{"n_layer": 8, "d_model": 192, "n_experts": 256, "experts_per_token": 8, "d_expert": 32, "d_shared_expert": 64, "activation": "swiglu", "moe_layers": [2, 3, 4, 5, 6, 7], "router_score": "sigmoid", "normalize_top_k": true, "routed_scale": 1.0, "balance_loss": 0.000818, "balance_bias": true, "shared_expert_gate": true, "init_std_router": 0.03, "lr_router": 0.000366, "vocab_size": 24972, "norm": "rmsnorm", "norm_eps": 1e-05, "tie_embeddings": false, "optimizer": "soap_variant", "lr": 0.00477, "beta1": 0.95, "beta2": 0.99, "grad_clip": 2.0, "batch_tokens": [131072, 262144, 393216], "seq_len": 512, "train_tokens": 724100000, "steps": 2925, "dataset": "wikipedia_en"}
Below are experts of layer 3 (counted from 0) of a mixture-of-experts language model. Rows are named router (the router's row for the expert), gate (a neuron's input weights, with its number), up (a neuron's input weights, with its number), down (a neuron's output weights, with its number) and show model dimensions 0-191. Each number is 128 + 24 x the weight over its row's rms, rounded and kept within 0 to 255. Numbers have three digits each.
Before each expert's rows: "mostly gets" lists some tokens that are sent to it at least half of the time; "comes before" lists some tokens at least twice as common just after its tokens as in all text. This comes from a sample of Wikipedia text that the model never trained on. Tokens count by the router's weight.

# expert 58
mostly gets: "|---|---|---|\n", "|---|---|---|---|---|\n", "|---|---|---|---|---|---|\n", "|---|---|---|---|\n", " chronology", "|---|---|\n"
comes before: " ", "|", "201", " \"", "200", "="
router:135175144141161116128099152089124148164132142111102104125124119115094127136122117152105123141153124104083123132123142111127178121088124171100167107122108130161149153156150135136147141110160149192164121121149141116136150159131165150078149117110143114109154176113129139137076173123113104106116107108156156135094151154126114147142149143121126134145090145113142099170132152081095080162103117122131105153101131093150088130146182142133148150114131134095104108154150101104105139163104142137121086181169131086138131125151121118118153115149094119088133119153123132091093149099151121111
gate0:123102138142121119149159118098134177138109132160134124132139118118087130157140147129090106131134148093139099122088133078118162133105138136131163109113171153117138121183121148116117142139175145133105135104128117127183164133129114133125138143136138124144135148057094101149088171134114135151150104161118131169068102129146115130124108150154117128107136161121139140124136169080100163168130120095131118140167143110155119145159166168094149170148139094117091123140104130158092148159128122150120072171110157105113145113147112106096150132140111103074150107136127124087134126125107100093
up0:110108130143119136147125147165116151103175091139130142114110148132141164132122163115122138139130095142170131100130112115167128156117102169132135151166080152161153121073149123109159115152076139114090157136098133114112127167151161138109154169105142119140144098109134139130161149125146109119144150120127129188131096160140152110147113163129132101125132127117118113135127167114161153093128144121145154149088084104140146119141173154127124142162090109134150110139146157090177106103153132140126110103083116137084148141168116146087101109142113184112153125084106091150169099107145128159
down0:089142122145122117111124119148133124168109164132134101114102114147087138083117121096152117109139101061114121165125135158119103104109150142110130118087166120113109144146140140177119126121184104139154120090149128113127106065096067116138085114121137112088142115135138165139108110169120160099108105159134146166122150133150114126097082102130138082099113152137130166087125133126104120110135131129092098063106118110139127113137135135133106167108161139098114124155105083146131132127111145156101120131140108106119114122112093146180150130189115121123140158151127112122155177110142106118
gate1:113143132086157144120160130158118104128162143168129116147110097122095133098100123122151126126116113147118097157089151170159167160085079093143130146161086138123080136076140122148137159063125121136156116146148145126131135124130101116071103131138151089111100139163091139109135125153123121132135115159163074152118088150127119102108139140122128148138098084108126119116133155119121138112139102087159173103100138158137090148129135104126126145146082123110148113098121174127088117118157117134122134155173168095166129127131159119123116151157108129101139109107070145114118116096150138136
up1:100098099164094156138174128099117122145126112134145131106127104145111117150175125150103104110099151146125149123108098117092119116098186172080144105121107118123128123147129153164101144102086139110128101125130119156153145134157135144145127152158094126154106128117195112127102119099151116139139131126124133123132143104133077137156095101132062120069136166133137149128095167141130109149133145151146121110145087117147125080129102126095095144104160100144124091167148112135108127132115158127176121107100139113112166130104123137120164124125163142144146176137171144108149139160111075086
down1:148086111090165161178116115118122072170088144119144141138115103123160146120167076184113131107158127127099133108078138157100149094152093129110125125080113146126167132168154157165124090150151129109167140117132175127139097110125121151118115124160111143156165162135116106157097126140109102146158126121152130101098132124194110101096130109134117134149134148154136115084112154121076122126105106132137115135162131135093109140115104123168141151136163129097160148164144124110094120127139152118101163128147122123112117139108131098123147090130114134124125123127092152144089134068134146146
gate2:123104137131149170137145122112131127109176154112155156126120151117147109153126112129128120144191121115073119076103124156139125159151170109140133111156107130114163139129095117109116097163135181145134134132081102132087137115112099127112115141118148122148161142076143087106103128076108157122126103112169133109119149087107123081150117130138142153130139139162083102189118151084123097121134114076138155118105105102100116079152155139166154149136113123125159147141127117136099171135144139127132140111154119132098171108134154132087149127095077143126134139122137118134111120160152123075
up2:119148118114139165100136118104147120138175150134164143108126171083147109149141159169130145105171156111085153111133146139107108143136142101140141062171113152107135128122097128144135086154144182134124124129134079118077142110128089145127129133101134131141157152105129127130094150086126158102147107094162138122136101094116150106134129150154124153154109162157091111183117093113124114132165105087141117157107121086099102106140160144148171162138131122130151111136153103140130142125105124108095155130160123105078182101122169119094150111117119159110118159120129145134098142137174131116
down2:149131112131120129135168133148105141134140124131140136126142137155151170125118121087119124162153083146158113090127135131137145134129123164139090124135125165121137117102151163109149137128159119082108099130151098095148090130099126101129123128136128130120110146117149101103140130108131109126160105074144083133105133118101113141133050099140149094113130148151163116106086121077161123104142156112115176107154093110080154105111134159100108154133138180143134111105148106098117176135089113127160131086157128138120141102056150122143090112153126115108137135174119181158155149100119143089
gate3:105122131112142096149093106121136162121111109123093115127114135148097169076139106133157140144170128135132149133156128182131108100108074142166137125088112074096129103146146099099106148145151139149136175093118100127123134111169178105113147137138200128154172158145085107131135137167117129155147145134121118148140144123153126098133100148143135154094117123132103103183118142131121114158165120155127109127127101124133089128142112158087163105110130132172131123129123096094111157127081111134099091108116125090124113148102129137153135113102086115146133143155153094108085146125110076124
up3:092144160102163117140106123151145161103118133131144151153096148162110125093113081143119157126176115158110187104166138157134143114084065120139154111076110100127129147115138105140127165123128118138140153125126115114080116100119132143133171156128181110092176145120106132128148163137145124132132123116142118147113147098166141054078100142136143101093113111121120144146125133120102101154134132151121117147114104125139089132134126146127120114124137135154127136152101094093098160151066120117126141111149095095120144177101125110105118131086090141119118114171126160123107140100175100126
down3:116127138199126075168130099153143160125131132132106121136103113114115098143140166142095122074132135114110130108125110099150141105111134159100083118150139130086160151133150090144130096128119136146110120165069121141121165134127116132171106103115111121126097141133158112129083170110106143148144140140147111111156091170122137133115146150116129124150136139157157151146124174104117164153140109097136133096129062153117139150145144133127127120129120144151142103152144096157132118103159172102125157076077152146148086153103170113113128123097152125125132162119162111141117203152126152123
gate4:114112136090091163162104128112135155126151110161085124146141126137076143149121100150097077132131147102161164139103169131116186113095126098140100092142132139079131126148118159145144150154108114106161167174129119117136146129115124153097113155164136149112105197094154157130143135134114126146135143141150108120108158148135049131120134112149091188111130097115152133108137128128161135125105161128111167099131146121118125085159190158102119130122130130134130158140151117129126144148123107138115122154115138145121125102113128136116124134118143115148131083133099134109129119109144144038
up4:099109128116120132141107173131145160134173110150127149164151112127099129139130091132094101125123087079149163149121162126145152123102088095150139115155162138095136089128139136157111129122097094130138169168123090105126118105107157195124143136141113172145155171098130170129135125140137132126102130113186157122117134098135041116129159105153118151115112085084121121143127109146158146099130160134145155110122162139090113101187147136102130128108169119104137161113130100117125137125131111141096115122134126133142134114104124111116121165130133120153166096129125101108130124073153153084
down4:102139119149131082159151140109126123120106100110149136138141133177161122141126127105128087125146097129053173119122132134124101143126118123103127157125118113133107121095103124133129106104149171182120153089119162150146130129125129141117127132110110158130086150134112103144120160105129106138126101092139132136134102111129141110149130106148079132072091161071098100082167118167082116127090158155178148120105148128126149077155087165125120125160139130113146124087136110114168129089149143116137115122126096164155126115115140128111156109133084122112094144138141081104066127154122108139
gate5:128172128140158045136110142109150145159172105145118113143149130126124142152139106149115117158112143090115132121132099116120160128172103108155136077112142110108160109148132129128129160124099123136196123145113097103139118127160142131126123146133126099102165129135123113136139091147146095100136100144174153080133108084145097104143124139103099143161134172129129155143118159116126134170089146144073132137108180157164096127088153107141078101085126106097105152140148102147108120137129119136132100127094115147187141123092125113164165161115113135121147157135138143124125144112150092150
up5:166109151114114170106150098107117098103097146127110119098159163129125116130142154128125122102138140115111110146081169147179143113081150128111098116126150125142120140116144130102100079101145137127111090118135140135152115148116135126107133075171094185129083127134122131118108160133134126147119137089115122145126147103121128148067136155126133107151174114090142174126118122082126157137107118088142088099124126093137150119147130117146148108137119144156082113122152126112144082124155095102088115079154149089137117148115100174100103161129197122121143093125104141131086169143126122131
down5:105092088113092105143110178124134112172129161143125094082163095174145120119153107161111132143101151158189106117097108151112169132151097176154126138151131142122114160094142093124117137114121130116090142124124076100169129103114185136118118134145118132133131124140127108167168118111096124134082138152096161121137132147099106125094125118095128080094105097119113098121141148122103159127181152093119142115115115122115131127127151148143129121128141181120151109150153089149135128071156136119096102108131092177088107139103150124150110116122141136119142169140153094124123110124137112149
gate6:154159150145111112098107133109149139120144133140109116126132153133095142129114128168128062172124122079111148118152124109157125117122116114142143137132128181145134144177179119148127159113167140096126134109156101113132132093112106134109138136120131113123156179126109143114149161137135063114115092159111126189118133116160149143149125180120126129086144168120135142097155147132155101162114132104104112157158123092184103112097167093144171200110102162126112147137128142137132161123120155108121124161106098118110140129142130132107166177124081125117125125160114130106108159147162122130
up6:127129112109118112181141128148112100140119143118149130111116093121172086131142135096108190122108137155131127123118108158113109140143144144114089108153144079136120119065079132097121100117085112160108137167097125151138108163117144107166118131144132143141127063112165133128156108121119168157128159104154115069176121134088139104113140073144136123143103120137157108168111132107094149088109172140136143073106119150092174132140098139138083085129140110128132117111145115114109121148123116119135146117127138153140123131097127157137113088150182123146147152078113109141133135114096139128
down6:179099078146103097135155108138155167129111091129110121114102135124085135138137121156140131164138115145153096131101158144121149093131143142124096146117126178127113087070172136112113128122158139050142144136123133103111103157139167127130110128141110147174129171142110106095132144145122086175119077127133150129089118116129138183130109112116121183115141125135144123109156111137126163173104134166123112156133097079077115128097134159129135151114127177127154122129151117095109122117194121125124134135137130126182109138133127084143141136088109099110132149150133118128144151129120140125
gate7:123157144138160135160120132078164099112118139116143144161123134105134078156121109118140113125083091117123126123086137082090145163134111133148116088105131127133091156162166163127150159092111159154135130124127104111131123116117094127129146152146138123080124162080138135104060133082137124109127138132124120106097126137146138108167095134141134116130118154157142126127130179099138087170182113095133128101143118124131136119129187140170066161131128132109087114159132134121130161137149086114119139115133127087116128153108144101143141125105102125078107119138141149120096182140165158095
up7:131101091130120171127120151158116139107137091133067161098091166164159123119144142106141103134101157133060142093149121134132062126134113137143131091141116133151127105151086115062131161130128125095096119140144105147110109159090115095142124136115117110145148104150117161132137126158136109131117133085132123142163124122128099128121112152156113119102180150100128104149119091170113119124128182129149077127108128103093161100119131149097127118113122094137105125090134123083143139088163129084127098101085166166131113111155124125103117146117107149133146161106117138161132093142137102137
down7:102155098134124125118179146174114124100137164163136085090116120092126142136117128123119125128130132145129156127094102107123124161140134124125142114108169139161113116125089143121173173150158121145080114137150131156098100095070143129157112125121105174129104126156152124125110104122131142133160123104148112137167157147091133142138171123136105124166130152132142146095104164115109181183166143130149127111100089080160153118131140126173120136110140150105128081144088112148099123145114137135107133089132125166160130099135167143194128138138129101112141159139120115151179121104079118149
gate8:139172135128147133126142116111146140148149138153102158138165109131097152151107090161123102134138178101089142131103138120126131136096137173121123085143147132128119091138173145141126125130125173134149127115157098119133135101169144085073131114103154128130160160111113132087076154105166158140150131130125130172139166089153104124138113135081115158128141173130105144150110150117145121182137128114099181130090121092127084172127132145116173156122096097115122151145137083094093118079164138152126144156146110127112122165121116136098165107139114121115161134113130151105087124109151127107
up8:154112136121154142145113146105122173128088171128157135136087117138153134153172117141138145167073109107165103137102136172159098074141138126114107149137149119108123143129119110146138134153136113147128141163114139144107146154090095156139152089161154156136102146107111153147149122083110137165132117097099158102105127136135171159128116129126182161135133119123146135129112112181090120086114135128169122160131129152109164104136150173119102094187108213087123142104113161114140119147109137125135136132140127104144122104105133116129169146146130137123143169108131153153173120119112092137
down8:105167132088089124118127127101118129100144133133132135121141126126117089114097133141161131093105161122079119139103088121113151079152107097158174178096101130106147144160160147151145153126145096112105157100107132086118112141118132135098137138147100142129163125124135155143118138138110078129079137088132082106125117103124097108117119101171107086100121124159126133146120119076139065112151190108128104140138128126101161165084122132128132160141128149143155152161122116095109132131142122153107127119166094097114123106148138076124152136124101164099151112080138178137156120141143133123
gate9:159157141161136128160094113145166115175135120104140082157109098135150124140127113106116135115114117134114181128120120145085154110131131133144143126127115168109131154113126102119169121089171165113143134122100091136189184145134122137115114083131155122136112141129126135142107156095125126131100123151155122106125108130146160179084147149138150129100118102132156140133128111129145152161148108103099121130072175158098107177131134150175159120158101100113106145170168060102128131141125124136118138140102139122132125120157125079123130081086154180151153124117120133158121136135146163165
up9:102130119136137131124175120102106141114124169155108170104133145129136143142107137159139153134141125108140107129111125107152111159116115123165092130149148076146117116135126132140074122137116105146096105118129139132112076142106088092143151170145088130112123104101132089114130131141124142120169103118139102136138160129088084097144128113125104135135124103133122160135142136132073129143128138143155144088188124117144144089133112071084103164086120153160140095091119185163115137128140166134140139117151116116123166140088137188148133134167139060107123133127143122074148131105097120088
down9:110162120109146092139103121144124124157108133123139101098108116124147103165090129174120158138082139160071137096108156109159097125134157104120156095119122115127116141088111133119148133120189146148113163094132105121157139137143160108098109131125135139149104122125119152138122138113172097173151132131149100174160136136143077146070149115097106147121102138147149151120123166131135128158125149105125120164100147110119134141132145136144148130105108074055104141110089088134160102164120134130151158143130147138082113096154153126160145097091091121156126135118079153141082131114119104133
gate10:108188107137100110102078144144083128125122150131165123132175104091146159144164118095133134102129163110105140117173135124165153103077123139095157116125148112115152150147122121135126123119178087109112076088140134141156119134124148110105118123115143138120143152123098091075125133117107131129125113144169132127095160149115108159134129127110132130139123151113165104101084142117132147119124119132118150166153134136145116185178118123161133101115107132116100110117107118152108195131142211116091117139147141118111171112103091136134124119134083107129128116134117098091098131122123129071
up10:139130161163137132126117140118093170163126129111167161149183111089125155138096123123095145128154134133114106137142113135148153158121104117106064155103176096126136118156134182090112167136166092145111137097119115150186118091139113117144144128152121131134160131121144076140128132107128135100146114116104105141085165155138072105118176105119125103129121137119091184114108084089129134102128113126103152104129141174157120134141111088151098145119103138131093150171097113158116157141171101145119096148144102152129128109098146107146125150113119124130146130128168136085113142121154105122
down10:095138118156125125112104111101150082136088106138145130116117124107105136075175116076150146153158131143117128110119139141106117132107101097149120185153130142123143119131134182110118158078139140148115113118117147154147099154127138134170158121110134158163102144138118113071138089143114125149143106110084180126125163070106157146126116135173127090111148109123119106124103136101139143109068137110124123174149109126145111152118146114100108125127128127078109142113111094123150121156132137128149165129091126172119149113119175075098115126156149123150093111141079089167106119143147140124
gate11:169126127117154164098091136128127139132109107156118195147124143129097132156113087137114137144140128135121134175116119132110149115097113088116133116155122109165115160130134123154167098139138159115107125145200117144117170190140077154153121145115178125113112126131118119090121154117156121145106116156113118120090131153096081096184157094086107146153135125130145136121101165154100110109133150160092172116106136114130148130107125127109143127108124134096125144076153141134129139102133105101118111129160106181124148137115100096102112119105159151103142091164141173129114138091101161120
up11:148094137112144149107123093146150123073162115114121128121124083130088069137057111113094124121134079138074117126135129147147150131106159107118127176099128121158126119116162127101110167137130116121128100151118147148128155099101150099136154141129167114125076136108157180139121114135180145127105126157118109171121106128124130106162112115118132110127099135151142136130103128127122090121099120094194141069146126118126136127109171173131093142140089105118083156125127120130094147104125131128117122113105115105168139075114184170124111139143112126106126105130119161106116143140150156143
down11:091171134090183107108144093117126143096152144183135133103113117095140137085108137134140128200132128119124104136158102134111123112140155123110074138092113155175169114187158115128129119117143086123126130169121091178151120136129171113097151119100122125129121128144132152083131089155126109119128103120150146146120126141102138118113102126117127091142124162110124111135113149138131096101146093054144113179145122129108105143115148141145128154119102115157094126084145161153093122142159164161150130096147096119127119078144140160113124116135154130109106095138108141094146154147135148120
gate12:124134136135198130123151126096104149112150085095129103160111128146152140149182130163105156161106162067118132112112134123153110118089122154148117089124143130144116128124099150090087132120192178142139100099132127142152131108157124125095139119093157098159137173096126131114099173124156101120081098132158123131144111117097130124119105129136109177156113132142155108130150126117109180149143094136098127170119127129101121173111132133097177123103129132122104127113146135125100131139093124173097119135176159098122132139115095127163140089131112147090143122164142158148101125099120128110
up12:149155125108190109122125127107127129137157122078113102118098126145177170132131150178120178135153146089101143098094133122102144141108137169151143075143163106130104107124078163106094130135192151125156105096101119135115159106140125123120110110116112112172183135049114131086149169151136100135098108152127122119135128136122126124135133119155110170138112135129178125138120125118151131148131127119088125148088116140116147142100120138132134126103128126132112138100181118131154158188124100153122121173170154110148144137131098119144143106092115134108143096157127145143110140098108115116
down12:158174104131104125126157137124167174118079177105104132119138152068143137134116104107138093132149164096133173112156168153132116159122162103128113139095136140093122151143144123115143147146103118089155180110137145125146126128124157170152151090125135100121105116087165140151170134140162131113102115154096124143141150116122118139108164119098131091112081097137182086153087125151107185175148147141085118113140105144122109117098129151167110132138127112109155128106148084129149133110106132132176141147101114141087132097123138137144152128112106157139125132099118109099124118161148151119
gate13:160125096095114138082130137119122143147152131111159112140107116114108142141119115168151136147144103137112139165138145089116157119129094150103160088148149086124144154153109147115090132134154112113121146120194108123112097116144159163130146149112153140102120133111078062122089098095115134132158085127167091127095103121155163071174117177128124158149127180104156100123147134126133165141092124125113149173138124105115123098146166116138146130094108130127115132142152139146118164136110149123116104151115123134172122185107158123119168117131085117089137129121117082121108138108134111092
up13:127134065112090135113140173121096163118164180092129128138123112145128100112132092133140095125146084107158170141116166138143190109125091135128123088140110128124125188126129100112083154101156111135141166119137091105082113160157107170111130149120171146125102159125115105118110126096081114135106107121106120177121102099113125127127100132124124189116114158117127097101132155144117166173132105075117134127147134143138131110150139135093136134095089124130105083142156153141113153112106101092105130105156121141105120125143142133159131165103142108128113117128104115114111177128154133108
down13:130173108138142124082180107145089111134091091111157166116117134133120145108143115071112124127166132163118106133139181148137139130125111106126107082110133146113142144171100149143149127125132107107143157117122134139164131123111103154115117097105149081124114118140094129122132145140139166142095134178107127118093142103135105158127121165153165109098128164154121141161163114109116126114106099148136142185157110124146100117157114112173161127165146098117166107157143111164175175147116119167115088114126130143116134122129098160084141166140093115151151132140118120138073163174129101127
gate14:123106100117146083099112121156109091141103123105107120136133148099120095096099156114140112123132132120086063094153120125132137108097149147132150128112128140109115112139138110113113137120168093147144106077138095115143114151122137095140142150106103154146116132159117169160109139176091119119098134136125174143104190100121144123142113112117120101169136148143128108118080141151174110110095119141160090141141129141131106174123094145101157159114135143121098136095145098108114105125161119143126138139127148134109090115112124141201121155090106098159126149149113152116050147166160095132
up14:127091124122141108116113129164109127134126123138133126103138134143095091080101149124151119107138140139100098108135110148131114107094154126122132113124112120146142108168132098076100141111153119128131113053120085095142088179124109089138160161109090127136153160151116147140098152146109138110100138121130152164132175112099123139143086129111134089167140153151119112128124137122129144115099099101159095151107136133109098129117112139105126141117119159126096126130138096105111119083166118114117145106123185153133069066105137135182120136120125103131130142141148148111080166192166118170
down14:109135153096119115114110103143113133131119169148132136108111135159100136149139071157130122159134120153134120071127134112122093099105120081163171132138130111158113113161095084120147135128158113110092124129104085163137130139087125134084135116116121078097141118060104108101159117111154137127136164147132107113153108134139097141146108144103181127136147081188128087104137107142143143117142095115113176132172159093117148135127124102112161123109111129133116111126089156132117116124128119103098169139143144129097132150115176125111105139143131102124164132086096124188145161153136091106
gate15:111103158099146117078093143140119126113129114119117145114169110129115099149071102163099081116101131119101125108131181093113084176086139084101110133161118108117117140146126139178150134110122173149163101125134144125125153074113149162143139126124158110073118151073144139149139144133136122101115117122181134124126102134161096137148134149120138120131102115134088151139157138111106133140141127115166113098123153108163107151149144141081154136120172101135116111175134095114118095164110113158150156129167129098141121115119126111086115152150100113143163119153140135119078115142174134127
up15:169069129162150132142149135131105146099128126117078097134144143088110175131166146103132117103156121138101131076128180154143139153205138149112133132114157121153150110166142110147113105127135125140149138125125119108141156096141131119161114130140140111142128100149156148106118117117117097158142134110153127131136139108108167115146092144122101150087138185123091151083128125140086176131136200160107096122159117126113098140130097112132165137125125108135146142111108125119127159124112130101094090105093102119125120164133105176110158132108130129112141151149115177095108137146076154160
down15:104154095156148149124127134116172102138162132125121127139161105175135143147137121104106103163111088092145136130177143098154106181138055122114098113139116077114120141121116120107175147120113120121129093152132086123124123105114138121095105109097081127123152125099173121150130124119150151139108151145144091170104113162098128125189126101156125120135155102112167094167126148100140111154104136125103175130128144131121113140125159135143151100118146137124112165091133145138106142102138144113136062122114134162130157150165097130148141121129096120151112184136115117094158127119080117091
gate16:131146153091130103131116146115147111141149115151114134121146127056112156111140140100110129105119077107112116106123124134123127148089116140161154144080130132120127126102144095093115136117126101095152155061126132144155070114097090070135135124122143143136085135123119136122123129122114163111142148115169138119148119151123136130138142151078104137110121125172147074135103088144179117121097136098141112084093122104130100150141121097133119128209116147097139129103144154095079109120120160116145118119106085122105126135152156167123120091144155140105144103117109117107164120136181104100
up16:141135095131160091118127139124160130108102138156156161103168113093117126133154139116106133097121113156125157137160142159141157124103115091100128127141132136114132153126148134076130117152137091131134124129098130114130125144159167141110115092187149169101142153090108163111089113111111148109136129125155120088083113167095117145168161096105164144174148165115157115169118134151117142149133109105138074119151123120168106120114161135170137125152181109141134193136102111111121093152116129134090100158162141181152069161133104130124143153123141136146133125117115117116101113143156157118
down16:144116096138103176114152122111130118144153136095103145101094102131123102118110130130117142144120157149129124110109133110102126134173124149136130121139099123144110106115113164159171149138135143069084139133123094147143117134162115089150097164099120106144168115125124115110148136139128138129092149107098107103138084157079112139128160131158152146101127171111090146121143157148124132129132181176115171149171094114147144134123134095140107156148132159164112125099132121085106100125130140149103099114135108115142169146153128149122132153073165176130116076099066121127169112116082110167
gate17:159136172135153090140128124143150138114104165136125105129113096110148123093145136131114098142169132087121081158121098139107147115105093108127132085153125118145140146144156094165154146105137144144117133067130119096114114125092098131085145167148158125075127107102126098119122137118141146098184108161121114123119135158130074125143114112093145133174168097143134123128116124119127140159134089145101125107056156100167068095129112145120110136096128138130087148141120109102138136130138147142098121150136130147139118114129151137150190129112147113071123142164116117114150152094102095161
up17:131121140128132109125091114146133108152142129121114127163102138125174139147131132108149123142174128082128073148151113142127153120068124139152166118175116124104142129113129131154141090062129124150107117107115104103137134130109121119120135134130175148099121105104121114098108174127154149122137110162121106153096117133126119142127107115127148159118158085118144097153104156110142100184107064125117116133071186091130103144146102126148104114085085100122063124153119149104105161132110119142090107128150125153141156140115150114118178120123145147127128120155138106137110149070071115126
down17:074148143125135115123116154108173142143158166128152143075128122156151131129119116101142140101109156131094139145076119100183139135114135131131088116134134096144122088154177128126096141140149108147141134134081123119154092133179118111134107162134126101126104110140115103133147106107124152120098133149114131144159093094127094149120125103123113145152141166156143148139147131168150179118139150109119148137161131144076143144124166115124115180143119131101105161093119102161114102149146138134068167129107125106125119123126116141155104119178116062163162111097156137128122113180168148103
gate18:105133158109136146153168135147148121120113146104106088113109144178105112106152159136140141180156130066137152121084128138108160145138169160135134128163143096140092163143102164075113136139132168150105089122148096142113119174149145125077112115142155125128116125080135124131133123118101137127126136117114172087134141106116139132171139125130118120126142124060110158124112193090091129177104111099114146152081176128144132110170157143140157105120122126174113136141154108165106124141118116090091143152146116116156151121132101096123122099114149140116141148097125120141111156142135111114
up18:116127171111149141154124111147124111129136145133097143150126132113099142101099141131143114107134131128140129108152085112166167133125183140190074102141149107116127158141136133123107144078135130101113095115102088109151123116163113097068161127130145118152137117114165153142101129126141094148130154172088105146161142115106138135109086132121154113120111105121131148122106139080100085177109108115115100115087162094090097138161110126168107157111105123114111116160169082106116158118168109092093139121127148166108124146101117134126084139144153137108099145103120129093119138117181109145
down18:108091071174137129108109110160149129192126133107104090129123126142129167101146144142153168141120188128143116104122096124083147134152154124121136126151119112129167111094131154118155143186101148121114129137099138100121117096148153110119081180143145138118145145128124129148103090184110111105100118129119155143094117126160101102142141138084088111111137156132079125122161106121176145131110104144123107197126101154108141100105154107123149137124124147117162134168163139142123122116143145113124109121108174146142093127142134163157110128093092127113149078157133141129138130154093119145
gate19:099122126181107112134104125079156141108138151144108093114152147093090137128105125155108069118098094110122125160172146115088117151111101170106138134110124113125117153155158121140138138121167120162131115175163139109114102140115095106108095078136147136109111160129091169144150151152090130128147117088117151154088113125154132127152160116164131121143134140135120138152148116099146106133144114103165099125139149113164104087146155092110159183139120130157104162118101169136112103109126121119128130137125116069152114148124162117144118124120090134112090091095095136117082160100156104100
up19:086125120122140119126136140091136110135165121157118085133171127108114136150119151135110083121113115100121127135113124069128150130115103139108154139110128098095159142139130120108158145083121141167123085137142147134144070146115150128135064114138142163111078165125146145151143142147098157126149127146123145140134135138122132145122119140170108101109134111144116119140124127131100075186120131114102135116152200098172094106182129099136156159128118094106096171129123171164112114128127119134102091104108160081177127104118175142134139092107083120135120116108123145134079117117149107124
down19:158128164136135089142164106118101118156112163166183165111138099107133158094115133097132127144109105171113091115190145094098128142088136126127159136127131150156121126078116118123112146107163108134132124111115100134171094109090159113128151073126151110131099125150165148136138122125148174174128142130154126191139114126087088127122111115133109109128121094107117116104102153111177107135141105128118125142112150116136164128167124148113083174155156152125129102133098096168147139095121120152133157166139139158125123094153119133142129115126110097064152117134168126155121120142119137161
gate20:148104136125132161134121117128113122112145128129132062137079107163124093177121086138126116194145148175134093111099134125132184141108165144091105149130163131103138132157138153133160154134093112153147117173133132145122119139120158098088158145099139124141123123142127170145102129116144129184126160111096158164102109141153117138117120145105103119082120115148128184144090121114159076153126124130118104110138111148146143108148184145137093148139104141087076108113109119148144121123136105107132134146125103135133127139140096144103121143092113096133096203127132096125103116152133108095
up20:196150133127126106102096119124129132078154108173116087121134145135140158154096109105127167139163154175152124110141137169144157121112113146118142151146150137115117119165144137157110146102113136148136120180152136152145131110129126095091137109079142073130138120133125120130121127146176087130142110138141146132092121142111125148116146134119141071150129162121129154122117136148145134104112052181158102173131130134144166115062113103146122134140118123128095142125064160136141123146138151135134165111131109133146112147101130177158148136152099107130149148138147121124055148148132152132
down20:115128086145138133112066099136155148145111114124105138157149095158155139123105082117136152085161114118142147156114167145127139148132128136145114164127101155105129135138128133125130137122107136145107197121142160167122103097111117150142105104135120123155140131121157152119129154162155098127108110103114155095162108134111097191114177111113164089101144137155082099117145112138119124133112100147133175090117105108144092148135132073190098108126131113096103142101116137103150122109135131148145117171109152095167139134135116130156153137135132108136091086154136133076066164111131132126
gate21:110154134091159116137171154142154121132106112142180077128097132135090100151146130120133152094117135137150136099120140134126084132122114174116145123143147128174152132156125141143151146134113122169097118138143164138110100102157154123109144125109149170130149103133127127084123136110084123096104136104102121149129125123096124192156064118131117149107097132159129112142196079121094118139106162134135105137139125119149149104089111187131097155135142091170131147133143100111107149128097112113150121121170112112136111094151107103089107134111162131132125120139135091107084145178097099156
up21:096147124134130120138098151118089119147161119107094129095182112091137144128129164144099112117152124134127077171115084140124122143139107075147093112128086087101108106137146131116122112134102090052130143107152098086147120119073115117111127169157144113151124137155120115179169102113138151145133138139148130143157126170126103086158173140118121138126140127107118098134079151121150113106139143118132167107132142114088104154169141091143126114144123125078157143128122139098118120114158147113130100153089156117111164147127121152133140113125133137129127097101156122107199102095134120102
down21:096152099115111119126110130185136115102159143107096170115136160107087138138133111101121150118109142110108083113137083153091123150171138122122125106150163100083154115171167141161170122122117111098122173114088099116142117137138126093135095170151133117121139153100149105126139123071102130137168106116125139112134132142118145146109120163160136149109138132132123130116117115118141120167138132107145101162148136134122142097103119144127117144108128171123084075138132118120132108136173183114142116055113117115134110156140140111104130085135123112132156163178191119121156178123143119093
gate22:110147140109108143160113148136115157132114129149140132112111140126110116167145134141101108181173118138097127124145100156140154155137083140095149112114123059118111166111104148104138151109153178160166129123121111133121103155121164148121118124106112124168114198121120156158093171148128129139141151098114132126097188112130151114128131167126131183117151141077133168138104140117113129150135116126106143126101086138144079148148143195133138144131140125097087126143137088124068145144138085117088137144133159145097128105127110103120152119110124117138175144115100150108092121110125102107
up22:164135133124132137076152131148130132154154131129177121129136123115175132090087136100115099174089151127150082084097115126155072110173114177119109188142137159140091134122144101114124148138108149139123155128113144140165169118114124126138138146116117109119149126155168117116124094162164103118139100138139126137170135148130194107135116093111137141144141125097117123142135115122139134080172152130141137136126120086127149140113083134130113132119101180165118155128074172114126121116125142188166165133115107133102111101157120139150155147108148102134106125142167143102106110125140165153
down22:138130155113127139197135129128124070119125140108137150132143124158099154139171099107115146117141107141135113128140059117112116116109171116132168131128130139133106155120142078157100145164143139114114106118165135095098097151120131123154122080098139157112129082145119085115177133115107143114109156128129157151162078098152132081133127082108126123161158167132116183097136115141160142126139131109119065115122135123129147078130165083144098118087113159139079120127148119118112129128102100120145144174121115116157104149147118121146115072127138127131114118108113144156164128103115156109